Experts of a small language model.
Size: 10 layers, width 128, vocabulary 8192, 10.9M parameters.
Below are experts of layer 6 (counted from 0) of a mixture-of-experts language model. Rows are named router (the router's row for the expert), gate (a neuron's input weights, with its number), up (a neuron's input weights, with its number) and show model dimensions 0-127. Each number is 500 + 50 x the weight over its row's rms, rounded and kept within 0 to 999. Numbers have three digits each.
After each expert's rows: "comes after" lists some tokens at least twice as common just before its tokens as in all text. This comes from a sample of Wikipedia text that the model never trained on. Tokens count by the router's weight.

# expert 2
router:535551411453528472481453521484492520526495560487466479465477518506527538527348523479563422497453423537495475500468550422499451434482566460493479524438543493561565558463497524437479475405434511499446409447531565493472473624558453587581499491523484625478476534582517516512581435532450558602474506487478471465510481480406530486456466573446466448531562468446407481461530468576544481377482
gate1:498480538616534517455469468446384550516530492528455472486397509503494468439499513424480486584497549449527442457514392400473490551442511533484463474476347477577538526515484501396383546516505513443506502530529470540421499627496424460504511508570485484416378486532486542487431418476481450539480442503472594458461550432493537443534396519473508482495529490532476462523476565523469436540501
up1:462536493520540523574451450422507439402446482587484494561467536472445415462415537412548492458513583451469587520496512533495433498458600452584557450471558520418498515495508512500511490456560512339470461512465512551466548564512514483481504443479505520494552516550460506457486434491457400490523588498541477508521405467555468566490505517509518422481460452539523452418608492408593586454571
gate2:518499546488414553566527541510547430595594552498548420498449569439433425471480553499613463452432539509459553502539479542476441491550500482505613510528538479544545498505545502437542504543413479509466472513392482522491501466500572502540515599533541485325473535519610426485450485497507517564462522517472360496574507507518495498505480456411543534529449440532492523492543533498526434432583
up2:566475464413546475615405578600471529567456542518530469527477561591447414470401548555458461545473568469491487452443541500523471468524496483493539504520489499458528430429463532478523569489541511555459469465465536441449428535487503460422447503531509464500500549596427414535501487460611366520566511544497473456522616511579517450590460422439524507539414469462482519519499465463569513473522
gate3:443421459470447496547423426425455465522554576481552412532507509562461469535575490503537493509431565513527514510485536425498586491462527468518552470562587475503580499472524567457492466565587539618476422466530396602498520551454484501589481483542510461527450511520469455472448498440504528488456446492521502443519621379469487507563532582547485509505569395425457502496556400526435457486534
up3:450491506502408495468509461562546462591475617523517518467569472529393461548467525571534439363414468532495518549574469476461512436502428560579494587536593531480501549505555510438509461553529540594449445466516502445496455526475411500518564526547466531529545592508541526503457539497526619464461396450504469554534473464453485594564441449403504542570560477496490558524504457483520463453510
comes after: " ", "1", "2", "3", "–", "."

# expert 3
router:454544463530540387476526500525512493629561555496530538481442435489493485484395503485418366481440443449565547439421580502552450479603531498504470507382519529480550513461500526490479517516567500440537518470531549527446533623507548489482557478508508490463553508541456503548504516483444549496481377457458438465509532392411471499506419517534428484523555488558483493361582481496461442490507
gate1:505470541522502464477436506474506447516563488477525481521460469379527571542501484464418487549488505583565511564512524481435477451481560480387436506497558462504574479567488468509397476572480476489502489496542507564512472493561562494452451581476431505365522326508443462588477600533515576462539491535555543511575482529564534521442546519555485432546451485625515444511505480474577574465445
up1:507494584473527573512431546516478478509533526516437423437497410535463522488513389481531525400508523512460478490468385582573441434460545453544530472499592425462550448468407411496565427429602506445460467563443570547574470489469453506500507515558482467494352486441541502432514544501499463571485496563522447493459413526502484515471442566492527450525442438458535492469470448505404514524425
gate2:531542484559529462583489526493425452535616610500508424507556506575359456566531589407414507514506444578470502411499485490504484420478531474538481476504524500502460494519463521560526461542523502434484516519577455619513488433494491496430480532404480431481564489505473463467568423457488430517452504419578494528503595429513434475550576411562454476474600501539462510487489557445494506453460
up2:469394457447522495442514604519511531458495383518480513505551568479566412430503484559490460421507442430454491601484536514474394471438506529383498487563569437542474509542417458548459469441470515566494531433430507470588397476554558500405397557456492505504492463508519486459470493516523535531534494544398544484518531533528488551482476576510551583558420557480590508437448531458530517534513
gate3:485510486488499461447540543573509468546499671452517470563479458504416512515605603541499467463531386532562586482487464569486566497451558578475476517460458532514506456493542433460564561569582553490484538578514469501426488574503444515454563481512542548451487563574472541584497498601430522476440576563498422468425461483477450410506531480508524526518526497511457512520489584474552438567411
up3:497505480520492585487533467517553547432523422449549444525460450631518430574530334498479465496509473537470490468504505550483478473533527498480485448536485480503562439538540458449490488519430536533568496535420503538452500464524603529423504617540511414421443547468449528527594567496459510402550512497522423426451451505376537461558477471595563458548535450513552525520479509466575534412471
comes after: "\n", ".", " |", "==", ")", "==="

# expert 24
router:484533460435531481435544542521464526475530572568526414502512541454513543476401487383463472491546494516546550510455530502440495464573475398420550538460466562504524504458529574500427481408517471442461465461502479511452427572601475478452575427502524506426597441493456486482554501568456513543463450362420442492485488489451538481502359535455489587492451456483447456503487371534548479489487
gate1:507551612531441466462562524565518503557592569545461424521476574501590527448492444514478425426551488472531447569556426448578492475554513526483543561535398573502532439461509529471486553444474569358512471457444473535478428469598557542440557561454474447478534523471537523524538525507527441462556520477462524567507411513478493416485482558526528391546438496486415447478552424533557462495481
up1:458543641447466539494561451472493533548559561499559424577509535549533457436431451535522469416549540458450487537470559474512567610532463460534489589549530601452539426450565451621448567515469539426579490462523541489492502571490528586516548508539468461501502474492575498427493506530464371540525477508454441508389524571505540520522484528444514494508526591387489462471516496514544448475515
gate2:445426491588402505433469418498522605590583554427616490524453583496491430481469433505476509473532484446590445546529538521464422538536480518541574505535529506535566477493566508530502492556498549518495448524430510480550502545604464433536456491434364432521462497560476517482446524506456484504526564493392446511463544531496473473556478484518385481531501547503441468563598514530544483446397
up2:420520510532514485426567483427482495529459525450594422512476493511541485533479531463527491594544427413499488451449579481501541468458484517489518389417495481416469572535536554543540623519505446424431492466445521488540459487559423464458570380522537469416429460601483570441419531505435555536489466449513485446437564514556522543587523429490523455551436457501548533478496541544570580524495
gate3:502462465464549580506667475533415519550576540513501477643383506531460570508544446494466460508429436508558443563496455495531532464469477444518528533531492558504454448558488566462467510474505481498564549462484455521500513539552440491462484482559579467442433439518479464533480500623544601565494421439478415490456415480518519537563397539582513508523451532438413472541498435473490539456517
up3:491491578634565549505476519506543513452510531493493537481509466479528440462571492531550452479548544470459470433489536483601469452502433521624559516496467518403438442442465488576623446523485549513598465464488482432492469485403611530515527479526473485513568510588550485457531500541518575444472522510502593499539532604447451445524533518635429486454505360489469440515539498507467517531507
comes after: "-", ",", ":", " \"", " of", " and"

# expert 23
router:462512397441558462474499531557519547563529583502585418427462400459466464474486588498461477439569475541475526518461493415471512495536502500490536485481445535533548510534534485459465581494485486462532472439512553461543543620522502511480551439504446514421557438564423431536580470476478501539504457496459503478577595480497585469557447474519387520463542469559513544536554489639612425448587
gate1:555398414477454496536520576568431494565546502484517479455571503558525480437473600503544545547526548475527494597540536561487414565473434529537592534545410516504483470544432519471496509491492474504579497401516503410466473574572482568528496540573467423527557517485479500539527510459554335481525589544481512598401464475485512496496545499542451497577462504533442623499458530540557472504500
up1:527453449468499468491529524407528526485544461492470420451499491514549447545427535507516489526432528413400553469470638559517485470491503412444574527447486393583526477576488546520550553482565512449600510520477505480444560538522445495478563565498485534495514577417490604504426477502527413485445513551443423619499546505550494570504516492520423553442542518494510467580506589478548455459390
gate2:522443427470521370439569498428483437546499486508564499516500480444467459432512445542511448450448429543436448429526508542485497536503573524535501523483426427466507492557401531404502467446515505545483557569514487613534471498465600464482481467539494444450516509469481488551564604534478489522477476450531559573537621476471571535591386471530488441401419563556431555515490470571562514494500
up2:561440506487439523499539501513430554474525520449530470436491514521532552559577497553446476528618487404525505479504474408445627392466496516532427556453531533456494486439524538379442433497535458479543586518418456513418448427435540406528480479438593613536449488564514539545564500515528471436540457458410482450480560543529514498465433531445550479585515509509502435461474444510480533460464
gate3:486606463516383539563511525464519620563538662544521558426519532493551482457552428571509409430411566472508511446520441518456531512477536550531531551515468517500385495476535508515443501441528477501497526422519576494570427478524528416480516517473454562443505481534553498551525494533504557456486579490428571504551620445462499602452439528459514452494432429508552532474471556496502461448495
up3:475570422434568571530490459417568549505580488500434576485489520448549466437420506527509476539430530471496542502506388491478508425487478454583520566501541494468506475434538422487496498525427443574515473468515513503563502544457580402466490486450517525516534445474363432558468411539538388451465461468462525517541643487486565539494527528465390538433492559477526434571550464510469455456467
comes after: " the", " a", " The", " his", "The", "ing"

# expert 12
router:345586420496516473477431569555484524498522493511521456485536412538518500436482508406559542531499423508546519605481483413490473457499521567453503515497523502491561491507547475421400511486438487459522467476539513492509490599551546458442605550498509650473513576545431521435515464482449558476534536482475508448499597407429513500553417590471480491519622453473519445487476523487502493467586
gate1:472430529433489432559512497536473472460475573508459551543497478510536554500514460504518553551462426562455488516536439489555505479543476529442458408484523485522528533558551560408564376419437513461455434436489497548548488430556464573461505476444507510527509575564379513442477492458534462488419532388487454543466491490418508577579432585538507540558563471577495463469389588538394468521526
up1:455530598467477604541503542462460456492439452429596420484495547582540522458510511523536451516479499420522474477504549517557554501540471473570509516467521515440465491519479432488520500554444496444460553470438514469501418573529541573586538439639483517478508546564479433487572502527413447516493496462539520447531526472597485508495602544476417465538438468447566470470497518537547597510687
gate2:558443460490561595450501410556488455466456442419478500449439482513453554493512613439520443524506528435586514524531502462517465533389498500463427473523537469495452420506550457505467482478496541494484494505438455435452498503444480572529434439413461470486490442545429404421465510458399503451481522458399519536600498428548434537560391516497435494530492471452556485368537403489461462505498
up2:526372517383528421458413466624457523474507529453552410485525499582472577455503467496518468529508443508619547521481529551486517544446512485479593439563503447521524393483527504543481536533499528558569557532488535435513469496524480472451480512560440520452551563554446481527489512542397508434465470543505521465484433545566528514633560506435528479460479425433453464389595485431495486496493
gate3:435511515558563423438463530537513585616479513555437466586491476572432490602436530511596495570538529447546579471453576532479549470463423505426594524446552523418516458509526471485425486480491488550509455543521513526449431523506492524432434547511538539474541429572520448568470448497473504461388471480398563433479471475558511520584421522533442547482492519451420435462541576494477505577473
up3:635492432485471506531565445565511474538523539494496547443482489516488550432625417476531482462513623478439523449464501575481509503482557482555532521617535433506509492498491474564592481465476419526544462433508518560482544439487491397584525534528463543457472533425569563472473527504368598546466535531482469571499511519469476574604474492414461507518486489518548544566451398436503438513498
comes after: " the", " a", " The", " his", "The", " their"

# expert 25
router:503493459458590496458443456470486584449492555556563530540451486460552539492500546431541524482430532531570602531450476456584486428525515511397481580523509531462504510535511490515462503462553430443486450500502521518496456596488588491544583471506465492526558454520444458537545454548477594600511475471510481477532520476342521497501343499568461595482489484518446506404511429510611422450462
gate17:426462504469523561477504435460516502477473477491460500549440620534524517486555504416467545545512495549430529501508602432433456589513378554499504513444581560538482599548447564470571467498396485505454493526482525515488537513443483413517462515496446488530473486478608611441529407488535600562491500498517443533436597386410472501474567558492486578591541516502554490489480532551507493458528
up17:540439490432420420474489580526469409459469576435531542461500456587555411405452411520513482449537498488432560481555507455512487605483487538589597527508562448500550513459498488489567469537581570516558446512469490515499429561460468541425570496473569416529520509450569420470518440547475454464487564508528471511535539543635417519530484591466448495489447482549553520477490572508548535437455
gate18:441482518473553485500487439496550485470475546431467527443507489537388509570548476492507538494509494481593579555599470488498468478546490521425520622460470497419623434546622482552457500568469550517580426510538491422474495564478496502511575393504440473508476496498499450560621429470453571502506497514634464479498455529462399466504572516472445541566494436558449539553522494542460457516444
up18:441499557546546551469462450504473446531542502443495594554520540457517576504475572493442494511618535487439501660532449446548553540480423521402452494560488512445539488538473549488547553415552472499472555527446567536477470489464463525591516549570485498507457538455513415495422526466468481397481510551359571488488480509533459495535563466461481518363430413530509478514580560449497463517532
gate19:492510532417476481553463507560532515431489508475556461575484453516481416474563455532577491497423469512567523512450575421636487414523454553505528520505489526540560499455558532464487511457529456492540493433462444457496547550449411613546502385512456464574466581497473520475454474491448465515493504412575499593494487514474551466589497545546475567393389390578490497594507557517438496513482
up19:527454552472542578449483533464556447565489557451492517532477546449465400467438441563550395568563522585490536460516558508479564481481473541494564476526563574447490549626585484496550558448459504417528455491527546546508552523501521565511562472462373448463408487518524523512565447509486427550595541446543512526416527517409513518592533481486542537404454484475464526487450501601514548572532
comes after: " |", "|", ",", " the", " in", ";"

# expert 13
router:527514433516572446450430472473554523482484525549577481487497524492533502479514553415477412475476496538528588490451472503568395451528474493406496575570519613513476486514531505538449490480519446513464478490553536554605427650493540510507549484464473513489526445506452470482495480591367536590472526490550497463520547461457483454471367454529482602528593469524445528459484448487570483368473
gate1:461584585519531460447489500450515492409561448527491508533443440608547484567576498523523600493426456442540616548541486538554425488486512489515444549441547482453402553615492492476458499491591450542595510535512486469423494492540576474417499509572438484430491424438446547566468507470483519517493539484530496464548451486622456531504565547570431443481526513458507555456561497572512443575484
up1:481479468466496482573517513518469528488485520397615507525616466594525376458601469437526482366482478484452578500504503443531524568564634469461494492593457506450491468579472436460489488527542539487491455526503454412533537558497467565442488498508469384469482490511466519464426558554556519494477471562618551485517544533530496506436484467550452507523476514378523522524553561560562465451490
gate2:571416431448550417483566466470473480465428497499464557391471481468494472451494580562504505434522370419458427484573424482477385520507547522439463562526511452579512434415506606518409493488488496451444451472505483458511397617482465561456519439497525591533550499522479528532487479555489427483411447505439428424523524544512430529506505421512497462484468452490509484552470520518533505439440
up2:523459536507462512654463444483513535505509539418475523467456485455436505460477540486596468434470522542509480533540514462445492466573461352509490522514419553588421556413539560457621554480539501498406476461522541437435519521428477491561503550491576561451500500504420471519511508476430477462511548515419500409487528644501503439441482505453432477499534467500473517489487603446475543399494
gate3:528414432489532497572469515540468419557509536553545499551487555552471591575583532453482493448533516534547494585521505462466476449542457521473588546578461597472498554452500563562516484492508492343447519494431532475554407441467523559466556470571373587544467501500556441464480574533496586435494487518613480569451490577533488489502548515422573526501488476492411517563511531557530532481507
up3:508571550544522489486527445488560382502478458526562479523560493552524473517454384452490466566551614500472401517546498479575502533478547527510494442466495426538480500484442461424482384512482473436559486428539554517560514537508549497445468467503444524486455484457421541476517610433527505406538585444524532490499517544428527475530535401428433516428547605501422518457571418515493465584412
comes after: " |", "|", ",", ";", ":", " in"

# expert 18
router:495552507421583489447468434625461483512543521538490499550482496434516533493416590434465417551489354543544556610385511517530473417458494495442514543441477556536489503508537503480503526430473500462521422445480431548401453629549465469530557519605473496486459536545515496484530418528506482550496547475461495521488507500529512482516481507583499544517522408623476505412584482490497488431560
gate1:599535507413516508441487479526502531501485561513514547487472462466523473554521521583504512505461486580626460449521519507512561531458532492429595587440403583528393523487477472448489498556596406498526435515493519516467467460546447604528585502504497511528527523428630484524491513603589427551545494499479449412406491424569380537461512449396458461493473488521502505482473475478500469508490
up1:564564560488484507487519550542438466514503497517497456411459458483462494471566505507432427379474471578539431448540500439381524509481467580493528549555493583506524491458423484543499627561438543471491476440487468442561474526517449530455538503487371472512475513465386522443597519409566431567535544516511558502426472577496532518526471578449579463454494551469402462539585491560514496474523
gate2:556562525531471518455491619518614485430399425433498514372498510514478535440609405512508591497508550487496375401594554524447542477542518490456464431515550434488459523525473470549536484536498485581451529489447526502433476423400549534566510530496464489526544455461512515452469530501511607491433554515464403455560506541514481461490542503558491466515493562463466463511390522549526504478429
up2:484443465471426579432507472573511597516529557460488422536544456510514486518450472519442477535430582558497528506436425471515532464548467534585480527527533482560552448450576437471505505534341499453497494509595525493572508526494548527412484412437520552527517606552484587459489543526549537567516510456519479523471473496411428491490477529532471454507597426534618579453476416557495543460417
gate3:526523529383469502507494547587509535514469484582541435470458516467502530450512574568431462457469513507470494482435510507416532471513449498552489531476509518426522571473399486520436559400554467501420491508580522466522449530478483356529630536570509589532480527470428519478446434461565604557455488579535549467538563452514437597477532520505517472500598409469522492444512493489532538499616
up3:476494455505533532569533520493496481449442445491451489520518466529500508532450455559533473491425578464466497496551494459434447561411496524474522436583447436451443472557455518402546487539445448589487549466412482496498555483391662531451439479515475485493557440502634610535490439577522493451472557493544510469522511506497615512517430498566426554615502539423459522502476478547464460491425
comes after: "\n", " of", " in", "'", " for", " to"

# expert 8
router:485520521498594512526516528480532576562539504498512436500502482472495501485481482455456479479595479575553526486464601388441420512506616384493528489511516560517575455499527522552423506439506411392477528505448447557486473564505495488413532377628432458457499505504440476528560501444453547492558473456449472509520473472471558482485358460471436530538458455483376539469489445541567456483489
gate1:530473558494584397566450494500539476579492513500488579531540455438493474523517517503578532439514432537508483495475434518527342497546552411523471399650484498557483505525597481540393533543521509460590519536474520511492528504440439572491406547496523454469518549489537453557552543418487478521388546524570509439608524499494611527480479493572520455513495515441495484484453533464461532412502
up1:530485394493482467543457516459505522547395555541491572558516533525491513497487564590499490572390484477492466552426523539458448647480511402582540457478426481499420389445546479488505522534497461486464525518520419671444509498530428463588519515490555576505571517411553564476537424465560545472543490407499505592429471533490528476503501500495513475569483481476506518447447464470548492462485
gate2:504600597484517494457461506451563549538566498546513468513505586487458509478443535561630504452559423424527576524510531532521424442455512408512526542448528400521554530585452384538511482451517488416601488495474532514515494500604466475515515424491362423448521481632453479472562448511520492446489471469442568455480460506523467489480511464506490543393433476548443525550505544484457492458511
up2:463581472527512474501508491465519476398512456489484602521506593543501490494541574442525427414450518462410470509391524537617608491568576531442530407556482484553480491532484474437407504587608542438550456561432526532498497447508589487461495519467432531551503501570496485449532456505549526510441551620419469467518506533531472481573488515475518527379463410476458514487450461513506496443463
gate3:578457523595530429400446457434530450527487558453480488455572467388572474481551551472457534545499440495545409489595497502611448499558600448487452514462458536513469445442584501515430531510555469525485489492519491503520419521539456429445516482487514503492552578548548540494542500461590547480450562474482537516493438587541481389505471449521458398544520451450479529478489583446512417415409
up3:487453492503542395543443487480498478476496443483540555519530464505654433520497483556424472479524453539461572559436510479500573409535424517508505502500506540475532419522507586563524497458503553510547485482557494553494566557541444528489509575551486547531458574423534408438494537472492475474471511442509538463541541493602375479570451613432583576380495479523498509495461533481430606501408
comes after: " |", "-", " (", ":", " a", " S"

# expert 20
router:527551565447576462477472545442576507502504470439507420501490455535477502463500578370437429543433439532510543547458489498558449453550540486440438557461549568520529485475555541452482425405470489426523404459436411507517470517440562552511519480444535504555530455465505483431616502548515507497553585525467442473512443464408523524565456568537451599508500405597441521463457458553527457432539
gate1:492494584530510459533522436423468450522507443502472446573552473516456576456406540469490445365413537430509541481529477440576421491611551496526492563515569440504506543484476537533516455474541474457479520481550572554507510496447496507530483542540382520506542427537533496505446408541511440578487518550528540415494400393558521478535487614531395498502451417514465474510521508548544490445607
up1:546552382522450440472490479520533506484446526412450472616445475416511572599532524519588467536401590521530490557495482551478546530539545380620479466446508529516550454481510572449430581501555425473480420515489545452516425469445544540527500445528487464440474564512487530459432580578522487470573547495458523505549492444509529530496524492475435476489607476587538453445450405529472478495522
gate2:444487582479498481433524496420538456554495463469497430491528473401552590460469523466486517556425523606617401490489567510429465467490426534584572626482538602574456425519540558486545514474543503557515477502527517464499471461492407532572497452456511562503571466414514484489531456458484536531415608532434497623509515449446493476504567448477471517461588528512553484457475485521539556468466
up2:434522527543526570567496504525525524520489528558441407445532479532571610572597513521473467471634490429517474535511581499508552419439445561514483505431561444468572499465527553485548415439425466497472567527591511497551393447560547523511394565461567588467489431564572451567501499487539481497468469526485501424515539446557487417538480529432487453540434564556471536525436509510531536515530
gate3:537561504440593582421442519466543481434491614542551503478479487469548523454464507462418479494448457465522508437504429549600451494530449493486525462517445491557403460450480539557402469473436516445532439439514508559481544460467475525405492484509498530565462528546503575538580424543401480442493497488482500446516493528378465420558466590494546534449546472506439510401444413443418452575528
up3:468546542586517538582560593537421514483495493565441510488523496412446438485501594414455575525476607488502518536464423584426510438468496494554525577543512526486425576449440421526487466454555490609422498452537610507506422541481530457604514518477549455495489479492515490513484485554587493510511404489514463587550532517508575560437429490520523555487443480444481454511478543532419550438571
comes after: "\n", "4", "0", "6", "5", "3"

# expert 5
router:483605487518605517429449515483538624528571496541512521438507513547562602493459585473414516473457463490508480485471545415501377513570552447485493543434552515499521490563503526403539545481505564408457486504573513498484454518490455491508520472439488549571492425538461488449635432516417515549505518463452509469492468491381509489568504546515495610622562495538485440456507475584541514506477
gate1:470524526538493533462468547530441562480526450520548533447522486474479600458532548525454554469523526352430480438457552503549421426504645568507498522374492592524442429561467568534549524529473601447478540497574504539491454471562486429440517503529540592534456390530449487549528470421495523491486514521474511516430421411516531444516497474545511508559590395505503438573466509494500539496469
up1:476456485417557501496509462543501486494466519599531581558475415508477495560533495577528492444508518406503509517505522560530462551533633510501520472475507450592584523488466467496488536512376499574427525516500527597552537423513537476425553434504539523520443422504409497585568506543446453421443554520586514503399493556451419462425434433561516526595497518538493465500523472599579540518513
gate2:431571579531468485496410553477659520551468513593458549472531545479511507573471620456462447548531505449538411467411515454554497531567562604491511429483511536449545494461544533526471532499512561494495489543503492487515512566528527473538580477459533523512517507567441526512634533501511546534555431500489515562440472465508474517529545496531559627497448556540535340508475507593526573522497
up2:433560531528573445468531459459507369459528497583499507472564485423476525573512595535532485509536561520453553483537539499529551492613498526615540483520449504442562532486546549499488527537408487538516485556593536532543424539591514507473524453422568543528461453502437520432522510470458429464509390459496381525444404405442503457502482487473492554610470504544542405450426527504517499490486
gate3:617540489519440510470456533501459575440415472489630459455559522366468555478490482570521464526456534499545548443443545432502546491530580462544553456468477420478574446460491462465439484498555430472397519462483516386484487500497532552513389530496436532488462464449456538472528493556514557568490482427494496536496559459545495580543564414534444490625515417528535489425442447474539506512551
up3:540504529592457429560432465464527605501487524519492561487574544494492464455448461607568458523399471471495547437414563482564450482573580434425520391446505542497493387464600423447527515475520466470427479459437486494458526521560505443524449460469480450495511464490471554482491508573464463476440517449510503499579562417472539498593543554505484599510493474610481402410508491503499449536515
comes after: "9", "1", "0", " ", "\n", "–"

# expert 11
router:503552494418499481523463625416437497507539581565523485496451534483488451468409521466536568502534485552489486542490533438473402516499602417459538575502444508531520544512410485417508501485514504500559414449586509512574405515530501518492566471595481492597476482538490497475615441544506514541543421522475496480568479497408500469516445611549425554493476476433431517431533499440565441463599
gate1:454574481462465402474549490490451368552536455509468470473437463490518509434485514539513513606533594464520520531400521493498456487423519452543481547582508473550457482550498559541560475498586492573428594460457436484532444481511514416447454487506432491454578553504445505593566420486562481483446494357421546468551495396505493488438482548415526486482467478506442538457616512498550471522487
up1:527458488488456480617471520480580535523462520521552514418554555507533456555452443475442502410525575448546534443506641534488452428563407531470595493521491436395496506526515540494477484412508467407474438495454432525414430463548566522455563412511506459473521566515472501431407515408518523502534566546549531488421531509507502556572475443513463482523524469449577474611416501548498521464474
gate2:452471503462427429506495427532513537477484514457492448476415501497521449422502555545427492572420524549569438471549527474470484503517509418528485486519504434563410488541510574456489572480435504435547388505501465468486428511426473512608478458483602435490422547565428489483562492394448530485512575557535551528560412464446596488475453571578507473487516547432510577477545511464583463491611
up2:535510506414534490513431496526584484486522525584549559516459361442523453497439447516496607426456470573475541476531491391506484517539419422606499547557586565431433395558535431494534503491596502463475495487478564494417477487535482498579481463537454567542527449569409570466609394541435569469534472479492529437514509413503511473447494544514470524524483542506543450533521517491511520477468
gate3:411481480483455496534557519430520565534501559547478450593459606562572562529549530463572527514498551458475456498471543473460380461480502565469608507452578522363485527471444434495535542480447427460572492457570539521492532460458549454479561515507460588537555530413460492517551511521461491528538489569551537428581582467466505482488456386545500505481503496489538520556604504450495587548594
up3:394393545618494523557494471399468472509491456495453515609495526462491475610489476452505427539496465529552478587456495451455499550496498550469508557387525476523510527498566618525522473418417434549469479566521565489486499516510517506526441471479486502465564399450499481475515443528520558440509499516403566515614601427435546503454450507492465471566448512509549553466429585501429551544510
comes after: " ", " (", "1", "–", " c", " C"

# expert 9
router:468570379503556452441428584563462491548581564452476478429471521443567477439435540471492488525511492533515512532405532523532519460522537510538521496471528551456492421523438490472493501404475499470506466439531536620479466504561554502551611422458434611487545522405464514421556553479429469592559585445515462397482581496479470519507505443471463528520496404556436528441474490560558477461523
gate1:434513469488492479470547516585458437518579499553480594474487505490510516446520469507501474461486440528494405499544424427530600482443533415448458499431469440525483461561527479468438502473483495491552599484535425497401460405552469521488500593609479440525442477509411460465553488389442566492435515455479470469343564466515471480403536541506420542524549498472448518518440562470573490556448
up1:485510432411510538401559501484538514502513549513449509508435517512499447553533439512509498589506549528467442477590538516554519500469609510501524511458525452570445447599447478566527608463502511443537533416530510516509434455438499473449570500558450524486504523516483523411542531492458497410499636475427526393467670479520533487458537374536513598523478449448492528557472479484574491464463
gate2:517521444444558566553379522487520452430481481434545521498499545453477465514567515522539536462512551465500465580506363521496576386467589491460491473471481460488448444527474509499527439505494485475494524488497458601515473544515542443407579442514497562570515432516489478446577484484526526552488469548544575371636465469444477501589505433505545434506512409436414527479458522579545530413549
up2:491473527447466457519515508576636482424383580520506608475548545517522444544418457498492499490516533523574518471529462494560433466493608489494475499510441534513460498558481452581490505454568453461478460496449578500557471579429540526532583534394447525513538447501556500544504504486431562407525514621554477496534441445523453569560520470504535456380573383537496494508439526493509447557464
gate3:546467489593521453485478481495425531521538607512511446431483432411515484460481471508535541422491579491479544513407487519504502564522450432551422453555480557516620521527483476565541551527588521458473577505479518466576552491442405453514475507551494468483531605505518492413467606444518566568497551459453540455481517486473522397498585453544416559537435601531496498480553428472422449425547
up3:601439547594521438380550480447549413480445451532487554521428524552512553572486590430497541466453476464475517570497519469572488572473504490475390383519487497496463484571506570442498362482441476582529578484505513559421463507530459449481428477571448537469491514536579554442498448548491480531474483560505499508499452562514545428435520470494398432535513473554408533525513476484469526539566
comes after: ",", " was", " he", " to", " and", " He"

# expert 26
router:384551469436511448463503583508449540492558510432551469520521480509475540441393540346450443494497504473571577519502491565579420542558536477497470531472585656576452520423553476430483525486487388441417483478492518567467545552523483504472564502436501491555445515496508434507598453538476498560484423488492499448516474505464541600534475550433502486546469430506479528515570481458476435501544
gate1:473507528515567496479548557511609539442488467380546488613531442548445525523473538501533405543543474488464583545435448611463471436421551411388465505482437468471484526434489516545431469557428521495530509514494582564481478531507519580489527506507557348507528554539546489423462546510483493403458397493517535500582541494479428533487516537481481489518413503521485541511568444474505428528582
up1:415461515495463529476427488515432529519506545605546476434560500516506545524466478560574595549544439487415585416472527573425477533452524463448506552429528475466555570514448493521554443491421446444406485511497568608514451519481494575556443504531517464482472452540525477580477572496376474444579362461477557484499438475504523540541551481495465478497494506440522460466467426480425516485620
gate2:441450522517520470519506529583434489500537562468555405485546478582488593370514628510506517557445496440547479500558482624574493473612497474473462490418560560549486585423480524458580491427598427552459547493510482473477524572509402540521470474513552490503478544606478528487506539469513438524492479495416524557462553542508601497438507534450571518505491429495523530462515500505508399466559
up2:547596440459541478521518475572448537530482584476442418500499508534511540456414621518422460559564565500476458551556509475570499470463429406508473386528521486476535496525500432509479514465563543538429568522443468594447539557451517372486475456449485484529596464533548442472448515546448548544578474488612462496469537609475571457546489539506424483478461489523578461497557524507493583454462
gate3:506455477567564409595497509485454491453617466468577583570491490467393569478574499585526467472519603464524543484484434539511421416469505558470461499542522440493537454403554534467477555446513467500529483466474481465518459531444507439526445551496565522536530518446473426522507539470528411513511548537495499514499433444388441424418540499495519474468473380564506415454541440547494402502591
up3:470458483486441513461523512521476467501439457493582496506554484503509470468565537517519515571435509505459459415545449554540582431475566625529383525468437515394457504556585542546507482519490557513516377543554539488536421478478540458507447444582572484501624522540512487546503496511503571492526517499423402516597622595513484533544482433488550486446468429457558507390456487570481485495502
comes after: "0", "1", "9", "2", "3", "4"